Experts of a small language model.
Size: 12 layers, width 128, vocabulary 1313, 7.85M parameters.
Experts: 24 experts in each of 11 layers, 1 pick a token, a softmax router, a shared expert of 64 neurons.
Training: a variant of Adam for the experts, 5227 steps.
Below are experts of layer 6 (counted from 0) of a mixture-of-experts language model. Rows are named gate (a neuron's input weights, with its number), up (a neuron's input weights, with its number), down (a neuron's output weights, with its number) and show model dimensions 0-127. Each number is 500 + 25 x the weight over its row's rms, rounded and kept within 0 to 999. Numbers have three digits each.
Before each expert's rows: "comes before" lists some tokens at least twice as common just after its tokens as in all text. This comes from a sample of Wikipedia text that the model never trained on. Tokens count by the router's weight.

# expert 17
comes before: "1", "9", "2", "0", "8", "7"
gate8:547500508540515498551498498495493495505496499505506505501530514503490538513483501503503494502446493483498503462494495483465413558481491499499517497495473506503463499560472491501482479479508500501530499435502485494499446480500503552498518500570503509508505495465463529513474501464485503505492498485498503471502504498559500498512486509458506543502572521525507500537489502496498492569498
up8:545504490501498505477517546554507513470501493482464527528480442436484491509499497492503504410529517503474498501498501508518519457493499524490497500496484511498503500515495509466536501500489491575500506508425523525504485502500475517492494500507476527499441502504493496469515496517494443510501500486473499594540514463489496494508470497506505543502500521484538511492518502496496492480495
down8:517483466529496470503482499481475499497456556497566497510523509527506519488491507507524507494507504502530496475512486505500499535529491504538472514509489557513492488498462501486476500524461488597490497497451481505495462500502449542496529480498487532540497501507515450498480498502495505463501539518495513463507486500509499504461516462497490532492510468512502539542494429499487531450507
gate9:483510508489490498494494478527501505501499508492501500522531534525498497514499484502537482516476530499496498499460485495463437500474494490471524489493513523497492506484501497528500371533481537483492527515412500500554499524519495494441500503457522506500502559533493486516494483502496481480503476568455500518505533500498490471509476505497502517500500501505496494501523494545487499506536
up9:500499501542474501517511459510500448501503501524463443498464494496498537492491502490500489484499500505520486536569519490532488507503513498501498499501497502498495550466496486491462523487500535489576518486498500469495513498480502574503500523501461506533542500498453486511513498412500456498509538500550517501436551501509471498496488500500495510496514504503531498471500505480503500451508
down9:504510509534502469534481502495499513525488498501516480478469483482505496544511487548526535470522457496560489505395448499539525492539495497475514494497450507500508488490506523498500499477538524477500528501435496502511503543501452501502498535499492502538504447478526543511504498527489508488554501503498444461486521494492497495500493475503487487492525502461477486498508501498482515457499

# expert 22
comes before: " ", " P", " N", " D", " C", " S"
gate13:498470502488464531514521434498501498506483502513453506527496494441546523487505501487497536501501499447490479505512510489497519500500498501506468508488537509577518442500514492555489484499500500501490515474495480489515560495508513503463492467499513499471494501598539510527496505446485498498502500519444496500480501488515499496501501496500492503553499499502528562541498497495500547498493
up13:501500503530503501496486505447500507496534515502500501476511522498517440533519527534511485449498520503499506502488496439447500499501503507500508465497600484493489502498496510497501531587527498482548456514508474522508507463467503479514494510516487476508393473494465474499502501504506458498496500500501448496525492516490465498500502498508495479538489500493502493502499496512502485531503
down13:500494496490532490500491486528496525506545517496498500519532485494495488500503517494525530492531490505533525542492476511501516521476503504486507471504510501524540534554499499477500456510511502461500514507449462428425566533471521492537494536533520512456474542473505530466441529506504501483457504512498538470523458501515500536496476484496483505503506488455483531477491480497500495522491
gate14:500495477489510493498507509507522516506501510467500500464524451492503505502520478457488503500536520478458497496539496476435451488500500497511506512458538489488457500503472528502499503490507505489540506498508477502501500471547470512455528536532588492474505487502450427501501499547503502498500465503509483487499435490549481497502464500502506502503499487537556499523475502528501479542488
up14:508525495515494501489504488501502501489539498483563512473476423482545428541483497510513477480480500444502522501486428510487483510511507537501482503550500500500481509472484520485539500464500472529463496498510488497495495505515487498480494556488513484549500476503521490501499503495503511473498498492502500529505538510493481508512483500502504505501502491505502488580437511492502506540585
down14:500528501490456475455536501501498445425534501501486498508534486515480456533485510502463501476503495497500489496539492508505499501528463502515510500519528502480500500426495468514492510495499483475482516484524533498502506565498502506536500486466469497502497501505514487505502506522525488558516507532494493575444493533511500463552496536569490488500504500526538483494484496468472501488493

# expert 21
comes before: ",", " |", " (", "\n", "'s", " and"
gate7:508514434494498478495461541503503517486486468502414471532502511577487503502478489467500481499534506457500517474495496461508499502491500500534502496508488516455510447502506501503502486560509482518496507514521540493432494472508488502560509509511509499472526500500490459509497532527527500487568499494495499492539488504547483479500457482531508496451483514477506527491489493498495507522498
up7:543506469500508503552500521490501512493495500449500490455422484524490504501491538498501502500503429477492508503508507480530500514507502547470492496507531505526490532504495495496496518501462488470502489497492486534512556503489499494500496506501490499470490406526467503527423465510509532520501496515499443501456504515550516479494509504500523500499469500513525500550506523453490514501528
down7:502446500505499510483497501523483502484505506499482516431500503514499474498529512398499518511503476512494504545494520486453493540493502475513523456514546487478501504518497554477505501543521510459495500528486533495500495498479419500469476494475502503502499511504504506468535514550501506482559469501462484502487503471489493482499501506459509492517520496543466500481496509503551513552511
gate8:501487519505502500498506491501500503505493511512492518514510513509504494494467472492539477534501489474501493466500576489479460499472508442502454476532510478598500502535535501458503486536492500509500514497446511506494489492502478476524498494492529519541511538493466501504499506527543555516478483513499534502477506501507537462498478491496491513525523477453474501477594470494483502476499
up8:526518490556482486505460539559494503484502516440480461504490465553497491497454500483499504482499479530476508499499471482506486498504502491501532494509543524497500502448521499481513502500507471503447507488501490494497500498500505578561526511480503495512503503501508478513464476483523509524572449505523527499463502499487503501505502421486451497494444514514477497520506496524477494508488
down8:482527532512466499521498511543517511497504475500500498501504501476472435510491512500489520563505491492488537522533484499500495503500498494487489499500502481458472493568512504507514468561513460503446497461515504493501488501475476503476520504515525527499540486491522459477491443482486522529455500493500554520484514496442503483503527447568483518519519544535484512525495479507480466483487

# expert 10
comes before: "ed", "ation", "s", "ion", "ary", "y"
gate7:460494515481528502504497529491498581503505488492501500507503501500499473491471505506503486501502509461531497501540481505528475499446532508487469498499468487499500499458495502486481475493500497520537502499502498524501500497501509435533437500499451495500497502535501539495492501503561502512491480467511515488500555528493498480503491541504489428528496503583499440485499499489462502562526
up7:506524500526495546525504517508503501503509512499546499488503507500510481501495481491502484520472503452475453500524498500523480518527461482541500501468481478500501493501473507530530514508547503471508407501531485500461502447482465501498506519480500530490493483524472504515493501529513448503499479552506463452502501501483500496525448517500413491508444482507516455549505536504486487506501
down7:435518494497518531517504524450498485492499516495509493497491494524521500522506456489478484489495462505509486512505512436545497471480543532501495472457503491479511497502469481484480510467471501496485488494500476506508500554548548514453499546499493537462485483502480506487499527544550493566510531515501467500508508495507499510493565468500506471484498511563555459506487500491503524498518
gate8:462488506468467498480511496510505455487502461500501499506482476514498504513487507547498508495502515501486525514520508509491501516487483535410498510474535490483500503500487499519499469516486500524439498580539498495517491443452490497523498500499516491515465470415543514506506503513439496500498504503499466501500498546558476506500479461477505501509540494501498509453502551523515497498500
up8:488521499457501500506482518490500508501496522485489529500483505501522508465478500497492488494477504496505552478499509490500503516458538498500545510490497501564481528483498500509494504482471521500507579526500495496521499470499492519537506496506513486433497501541501500467479400523498545537426501489460574553529489472499495481523486472531496514514498488506468482515501489478509499489503
down8:478506517468500508484514559590499499457521501499504478463479503493503513481499499538519533562540462459502492521500502500527495493498498496501491479495583509489501497522452592541491524504501464472473513482515481554519493507502517498499512519500496512501477497528497456500482495467505516496477466491494479499441508507447503490510527501505514486490504490500486499499502540511507502466507

# expert 7
comes before: ":", " the", "\n", " by", " of", " in"
gate11:525490535501504502491499505511504511499461503495515481480454529411485481501478497512496533490502559521495499492485499501541492534528494480514502500466496509492497448500493503485500453476499461559483502518498503506539507499500474527507535505502474574438513480558508501489499509510512499503502502518508494529507491500525493516522499491514486513512491495513472500512522510542401569506501
up11:495510466499477500495507573501501480467498500455507506497503502527496548506497501471496485547526459488461489501498548504489527468504498539516504497554534502503489489506502523500500496499479474539502481500496498506500443491509430456519450580536498501483500525499479501517514541500503511516498571536453517499510492499529547500500471501478477529471494506500496532494492494465500463479506
down11:485481499457488531502504499463489473496493506477475486499526509513522525489534510498470445524532498493509395501489505504501479463482506475502495521520517486515495493508449495494500462499500501498515547548458521491505496516542479527494466503555489524501501508493467503465496496439514483491485576506500502503493507460569527524498546520510492511497477502506521500454511502544488490495508
gate12:500500500465594503507503530476502495470430524471482500483488504499498501467515512525503500494500500499480503498528523496495497570534518521521502499485541477520496441513503500485497431507501528505502520485515493515491500498491493511495471497501453500501505511528500426496478488561463516501479477498469500576510475501505500474499506496485493516460549573500491499499495500498501500522500
up12:498520500479501473498500495500495512471512500516505500496512507466530499494531497538508486498575503503507498497503494497461461486515469487503502504525461497467494481501496500449464606500500508496515498502468521545498497489525525516502516503487501500491527521496539523500503470472532501527517495494534486481504562503512538500499492500508472497500490457396502431503499492484500485438492
down12:489541514496483474413500507512471501501504502500517505513499532468522515492509513494486520502510463517509498510527491424494524476500500453482497448490503505490519522534567500486526530500523502500443497454450502534504452480499457491512481477499488538501551525499482503501487500488492468507499492507508489503497560450514548500476482507519492504499489493506511477502500510504518503422533

# expert 11
comes before: "ing", "s", "ed", " of", " to", " the"
gate8:500505491490501500473489537503502517503501483556498502500502506452494497521408520498551445513509492486508499442517485489502566526466499501511506532485482541516499459457505488449543495499575500529540507494481490462512509496561487503499496501552482485500496493500499491492525509515497464489484501479497516532503533481527493495510480543518496471479498538475495492482531501512502480461513
up8:492506487500498488491461492513501506513545496509522514494509501490526487483497493511503502515581507501457493463558504500545498515500500527501504471500460501483540505500511529500505499477497509500500482525528404511481528525561485496500499490529502499495428497505489562495511499531562502501511500553499500483495518516523500481527485506474426498501431504500497490506511479498464500499488
down8:499528502483490505493483515506498499471469495454525502418502517486521513522533512476501496505497490460499487458464500491468503498493503494512521550520506496498473503526494526492510505525510477560505507477519492496492501490484464428474492486506502549511498488499520524501483545477508500519506505503541464528496511539551509501500446501510463429494501499493402486514511489538492504528523
gate9:499497505501500487473496505501500487516553499498517497470508508518528484545508499476509499498521516493494516471497523518473496498477496515497500501499496498494508483550504508498437500503502451494528511500473499547503484505530473497476503424517563506544485494505557534470478516526542500507485423539504483475503503489492506584502574515470495462530489499452496498493510510515508516514465
up9:489496500503499507500499474512498501501499523540499505499500497469495466504496478472517431515502496497480500458476529494503498509440498507443509500472460542501476502500469552576529497504471501466500486485492495451526498502471504498479494491535529507512509405493482468443517505515500486491500499514500502503546512518498522492569498539507518494501447508508472526496516548508500528476498
down9:505490530476489504476506527530499498527477495506505500496491482490438544534502472441492546502500506505497482502516527521497451557517495523514426432524498511491495525515479514450511520481455468510448500519483502487485502497497527477503491500508457491509485516484548459509495474497523503529443489509498518505451503502497491500509513480542505515557526495527493499459494488511482472497551

# expert 20
comes before: "a", "i", "an", "ar", "u", "o"
gate13:535571500500472528509521503510500506494508520509500460512503514444504501501501502496557500532501498502533504501487497409538502496497512503477495465498511525463502494504483495536491512444497516495496507496500492480522489514521478490484453500516503504498492507493486480508513534446527495516492500482544509483500510501403484501510500532521529505499521502456470492505473520483530579475451
up13:490521526573518518518495490521519527481468530486463493497516483513431501500616511501485500502431528484492501501472509504508540535508512477491466479500474458513502494498507483487468535497502489482493481503501505482497507497537505498469497521503494486515481499498499498512508503508504500504491485540491498527501511538500503450494469521436500535472507453500514496498511547519510470505568
down13:507493495537478466499518501511506496519496501502470464493454450482491490528496459501525504479484520510507490530459474456519518476477499534498548482525522499502530492498478522492498488484546539498500532460495540512495509473486494497475512501469528572483490522450488484503495477504491554566467496501528526494517521498435501484537517548510516536493502490497565489508469518481491512518471
gate14:478518454500507504514497494501497500542483481558494530505494475504493514522499521509478512496537464496512501501506508503474538572501478478472505499528548506502479493494460501500525437494498499563522491501548501503515534498505493492471512471497488495498500504560549484503444551495457506530485477515549492491494488498489499500474477510505499502513433521436503483504535437507496486512495
up14:495474476502522505498489502514501501514501527505486470443505498491530481500516499483507497491494483498488494486466463506510500485414544509496490472471503504457505522503498504511508531506518520465454477595502499513478481495493488493499505519500494523520459509458444521469521556484499498493502493516500500475525500505502504521601490500455513552525499506495510507502436484502468501497472
down14:516520507496524499514465478513498472504468512485535505513497483544493465465481469489547509494498509529489498499533470536499497465540508483528495509437472482468497512503564495509503492503464504536510497486504487498500471530478500530508481487485494531533500473478524504514488465467497474571500502536488535565476460428525515496500483498516457518500511490464537494506465552504515498509468

# expert 6
comes before: "er", "p", "s", "ing", "es", "ed"
gate13:483556486502472499507498461523487496503500523504508498409499490493499489496502500460548492502509467486500507505553516498492464497459504508528493513501509508431508487438493496482527582497502534520535499456526507539496502499511501497536511562533510499492501506489497494523528502499499472497491497495505521449499485499532516503500494503483477491500483516493461489527563477523436488475483
up13:502509495472522500517497479491474500500508510495491464479490472500522502503444528502486546502546496499406499488492558520468559520520493500448500509506467507500536534473451515450493503460501488556553487509499533497497492488533508502502500536483501480506500501498469548512515452496485491501493499503514566578513510467482502496501501501490523500503500479495519505482535491500494502502475
down13:469530503500516484512496519487483512484501499503443486539477419468496532509458486557456510531522480501486451499475553498556525490510509464500445506513502513498481496489499502505460479494465532549495488504526494509445499515517538520478497467509535501537473477521499498492498498497468509497524477479530500541460509436497523489544503498493513496506472522518499500475518493490501531517480
gate14:560502505500500507487489526476520486527473493506479497516495500528500516506550502541501497542516517510460534433477512470493494467500534458509512492463481483477536499497482461492444471498501503510456459500541500483487560513500504489488532501507525500499497538461497516441503449514499470503529500555471489570566499499513481478506507516486494508488483501515495501498474510483508502480536
up14:498530503504503507550488447509499479534544500470503508485541556500500540490503498459495500523482465508507436473508507510486480504502503508538501555505499498432501512497500500492499479520503504501509502488496492505575502481493523495435491516495479492507483499501495509496497466509486544514500509500518495463501506464496494459488510546508541502562443545500474422496490469509493504500516
down14:495496503559505451499462510500488513499488550481445506459521497490545461529494511482512501493463508491509501503505502517512492513490496506472531501508509495507514467479538479440503484450433494504503478495503505518507429485499480484496516535503496507571525497510497559541507522499496490496498499500502514513431498492503467518488447517496562495495508489504553477477500507509537490523493

# expert 13
comes before: " |", " |\n", " The", "|", "-", " and"
gate6:499483463486493506487506507469479450503504439507463499496469516499507507541531489511501503467499495492531485519614499476516519499526483518507506500497500468524497494603505510496501478501480501444518543546511495471499490555498498490480508501527517500499459519497498510497568506509502487500502497499504491547500490484500499495502447501468503531503471498447501506474497496513491519512502
up6:505510498531498465484484502509474501503529487507507501498498432496492511487499468514500529478502498494523522506517558503535533503497502533493508512500498501513495549500543499493434454501500427466568521500490430487511491498501472489505498541501506494496500508483479510532496509517507515439499496499496485500500522494524496477467457545500493500502490559475501499412486506512507546511469
down6:489504498489483455453500500494502458506500473494502497462492518506484499510508485535540522516457513492516498460531515500484557500486490470501502527504494494559512523497485487472498421534520481465502497510496502523472492531567503442503557505497469501483504548481506498475498514546497512512498515548485451534526490469510424502529514516489504495501508518464485501493507473526528500479482
gate7:497469503516491495506454500480499492509501505505501500536542483476481551544461463516503454550499499515498482515505487544520498474411464474500502507501502514502485509499497500473485500471505466501501434495457499524512509502595478500537498512500493506485476491488500499525490514482497452462503482500498495500500499506565499482433470499503506511521504534573497500504496500500502494493500
up7:527477539484494505523565504539496499500455520483502502480467513538495462490525538436499508513499503491517505533493528495472515571563516543502528506508474501497491500497486503489506450498501498513463502491514518476494497500500541494498538474506507489503521519510501499460468446489450531498497474480501512502501506473470524556546500543479493463470482479522514488493526498435499520502479
down7:494475503496490503511500479496528507450462522501503518409535497485509463473500509500487555554524497500500507478499503456534541501508519441471547502529506516474467496517499497494500494495496507525482502430503529506505497530494498510517577483495532508535537517503470474486507558502480502491452501485490499504506506490479510535502492489504489471497494454564509501511506499533472506494523

# expert 12
comes before: ",", " and", " of", " (", ".", "\n"
gate7:458512476436493484520501524477503491447503484501498512498498509516528505496455521502494495482512536500503500500495501518496497456514535545423541508500442553450531501502497505472468503519524522497495500499486479494485557476500487465531496499516498497430507530498508500504489499500499517510522529500501469506498477500492504541450552486478498513466501514535506542450457486485537534502496
up7:504490544517499500502466521478500496500494500500499502489572528516511510496476511500455475495531518488502505466501497464487500479497501486461537436498488488499473507563416476501492539498529499505499502499529490499549472505459485473513452523552517529535465523510514529535498486494482448497503493579500490501499457459510496493501508517506512499485512490504507497499506559540497490500513
down7:503503450493495501499500548500523470504509478457535531510522511478472473536510512471447481500504558515499500479509463470521502449560494544493501504477526516528497501497500443494506504534488488524512493490481486511544500518471501500513501508446501498497497514492527499519487483497520545555534471452494502505503481495508501492571516468498501499462523492445505548491500506447493498546498
gate8:512499508537514483576499480500501502504458527528511499533559493485521502478438496522543502493509564530470479502472454453493508508489533489497506507501462474557480486505475500569456498494503586426493496501498533546514501477499489512497476474511487527486486509503467500491498501490505487491510471477511495509503524506505509482487514499520507495520462500510501501473484504537496488513503
up8:494501474502525486484499503495471535521483511540460569500503502488494518501501497501490545501468462458496533503497490469464539475488496515527504503510510536493468498497444499445580537510435516491501499486504500497500513561478502493500532490497461492517499498553518469499511500488495466525523466519510510498497490500564501527543497489456500500544505531532497474501506500467503503522537
down8:506499501513508492481498474508503475486467526520499547514498480502475529524490535526480505523442503437491481516504461465532488492500531498465520507509513495471488497526533491499512527479576538502496509529534485516489522484468503499501516501516500440512493468506470535493512497480526523478514498493515497470501496509496406476470509481531477558504525567480510499496505484473480493552499

# expert 8
comes before: "1", "2", "S", "C", "A", "M"
gate7:503501498488509459503496502508581497490509500537505533499500498511521500438530498496486503499516490487500534510500500509500498506575499498498497446504475486497511499558503466489516482541510500503476502425514498512504499510498500487490498501496539485537497500508487497502446463514508477495492575500488502520500479513499491445422449490513513480494459497499520519477461501511429499506499
up7:500501499506499494472500513525533497503511506504499499499502521519530496504502508476460470519498505508501502480501605522500526515502497443473485499519452501511492463532499501495523498495504525491459389494508491508492498500552502506482553445480507491540510516496490446577486490494503523490477488483492519500552500493479479514493529515517472488499497528492488497502494500445481487499517
down7:438507491516492491484502498493514483515508469499498497518499484451500497517505563464501443500497488454527500525498492513501530491485501539512496493474499494502500495496585500529498503503481435498525478499472533499489519492469498478500503505499501500502448525528499519593498489452518509504469473540500463528500539514519517511447511470520493541501481517503498489547480502494446499516500
gate8:510501501528498549503492477511513470489535490471468472543457499492498495493475498525502493483531498472466426516508502498501485511491499508466500520500490500501508430505480496500476501507501496509521486507532516518520457479499497500517477522502504505476497525472524494503514590500507492503490469496441437501505508508509499591546509506498508502489462539498453505500460498514500491435502
up8:493511522504471500500500523532459514492500491495527500504558499507494497511486518481536509500482492509496526639506500583502458496489496495511500495497505496500541499550498544483504499502529494467474511510502502501500498490482494482495514497500500502503500486497503471501517443498496464521463505500554498507456500480504474496501549497501443485518487493501517559486520488491445505523499
down8:477441532486484500499532506498494495484523470517498506509456482497505498448454501503503512476493503510509504507471499525507496496481496504494542500509560501497464493520594402505522554540484539489501499472475499511499491468500474457572499496501523483498503547502499558509568514511504521498504509500486487523503506470476497504510472508508503501508511513467527502493499501498499489501477

# expert 14
comes before: " ", " the", " M", " S", " a", " B"
gate7:479500498588510514496507505514539492498494551497428467490492511492503496476507510500494509439504551491500501509501543518506500470521495499504486494485506500502479500488505512524517506477535500500514500452499478530523511502531479502517468524528433531537477481500477490451479552529482451475505496499506497498494493499460502504465456500496534496481510590500509500449487503489534500498504
up7:495522499502499513501500478478508511496501576506503523501600472491499509521505498501494547510515485502440508494498529490485510469478526498502557507510570519500519533414527500475478514468509544486499517490494500517495529519491491446501498468436501520471502500505500575481471496499500489475503495477506489496496500460495505513500488491499503485502500496568497510497488507494499505472509
down7:499476550520468522463522508500527575493495500495501492499491515504521471478527499496480487483533507490502502486501532512500448475499495503500498497512502503533502536513496489550526453519495520463511528491505501513435493509481494501501505518478500473487499500496494555481497464469502514499523478479494497499534532405535488527487475498499483506524426501491521461500516491544538500492572
gate8:510500583500478412481522522501508533491500502476494508503549502544499488488508499493499502498496499487501499500462502500500529497521439500492498506501494499479545507470502484500478502480498504499492502502502500495501495491502557500520499469468506498524502631502472479491535503496502478501499505501499534504499512493502449503500536495498525493500471494557501509495545499459506505565525
up8:517492501449520506512510504498499514493502487499502540486564503507500523463497500499490526511487498445508504473503499498454520557500370502500478524490538504466501479503506500478483483503498499438492506519530500506548530540495499491506528500476503524499536499477491502501502513479502445492510500505534525478498483495504538508496516449510501500496503436493532497524497499499561477499500
down8:479514513508479437491554536474526527495518501514509502510501505478540503498494488464590505495478523506475500527494456509490488505495492502505491485493502512491515534467487507453523512458487547522502505498490544514524493490548506495446490507468409498488487503497511458506495488515529479442516539499505511505492500477517506498540537504498451481481478451507502494521483499499499501542474

# expert 2
comes before: "1", "2", " ", "0", "3", "4"
gate8:501502516467502417469497505536478531498542485500510570477506499542495515520506501513496545527496489430493540494515520500500492464489481508500471531508478499487475512511511544458495515498510502505529517504447505514496484518498501436497505526527547542501500500484435479515499503518521501466500506470508475450523490497499506500525497500501454481498474488496509496484489549460500529481448
up8:466479539422481468501481519515506499491503499499491530489529527423548501502516494500492497552486498521502493500498520498561492482455464498475522503492506524498491529501510502503583516500480526499547441501492503500501565503500487494529469498486517509491532501479451499498504457472495491498488486487516448499491506504504506520500485502505509494538503489503523506557484498571511503506492
down8:446525528475493497500538425494498512492525523497499490508526528506496493466506506475429501534501448526505500506485500478472494545521480507507520469502500492510506555517502515494530474500496446490497503481496500450500497500469505456498554485485495490549505491475500494507472425488523506499505497511451497501463501497509501525531505554490515510507471528505532550536493511504499543533468
gate9:498479535472486494508486566463499529502478500542527509528555508521501505481542495505501503569503499553492482499490502513499480512480521507505495516494486523504503497465498500426498497497517553497514488506524514505498484453489479542513514479545503491500512491490485512480499477494497493510503490519496497420499489491489430497494522497475495498538546497533503472554511568452481512499483
up9:426497476494526501489506488495502499499498498500509504477597500501501550492495516513499487481502507472498484469508501506497496418493543466502501506501502502537510471494497444490508569468499508473530490486500496539526500561500500447515495518456500502499494500501567499463492552501480501457516496500500505504502503508500508487545505494534502501500507498509537484482500446499507453525487
down9:499505497534500474499472507524496492472514500517430499487502481513503493491481499501496547485486529496505528507525503457510501477508491499498533519532504500471500476506542527496516526520500524503460508498479529504509540507508551520494506478496571469529497487479537477539521503504478498502501500500472454499522577490482481549391502498525495485502463508503498528460523441505498500503502

# expert 5
comes before: " |", "0", ".", "%", "5", " |\n"
gate25:499470500501453487502502505501471498452514499500476448504479496528523548487486489500498487546504507497511459515533501494561475516502499504499545454541501499527481474485501492478501491497486502498487510504476502489454499504511523512504519467411472504497518530498498502580484502501529484530502470458515483513525474519517512530509517491545492502552495499516503500488497498513506502527401
up25:503530503501500476474500499501501542551496500500498578499511535480515495502499442501502483518497509443497490503496544501503500500496488499502501500501504503499502475508533505402505499492538498552478505499498488540500500503500512466530500499473509522505483499500445502472487500501500536503496466411467494555501476483503520509518505500500505502501546567493462500472502488487503503565496
down25:498511476472514536512497503511467473512504517501496497500556479497515499500497468482494500564479526510490467505519489468496502497501478483511497510485511482447498514500502549465485465498518505511495538486499494469515497500442514482500470500504559497509540557489468515488458528508491602499523527487507501500527506440503514500495491477500476513458523517479524523502501492430490507549536
gate26:509505501501500495500528492475476519496545490526508510525452474501488501507500501501502515492499494500507543518501523514508523455499475503451465509503501582466452525487490498485495477456492459487514515455471471470541503559502503498496504504478478501512510497494512512531493491448500495501497526499491499511501552500477511504494540478491500513490554480501514504543490500539611465494544
up26:503537498503511520492500491513402502505482512507500505523499508517500547502486506504511481488501506500499493489499482506500500503504520502505503577497487509521520449546501562498499458451509505510501500492493503482500461500497487521500498489501499487472462512501488496508456500513502548506536495568496513443490496500521476492479478413506499459518485541500475500459505484499509501475581
down26:543499503528493423436501456502507501512438516499501520465509498510505516521488509528504501500499496500492501545500521493488479573494479528495501499511499447476499518502508527500495455496502525477494499476509496502529491491503434502492500471495502552500470548540521501519501500527499542488452502537513528505488475505498501492534500497548492526530526487507472489491506496494504514405500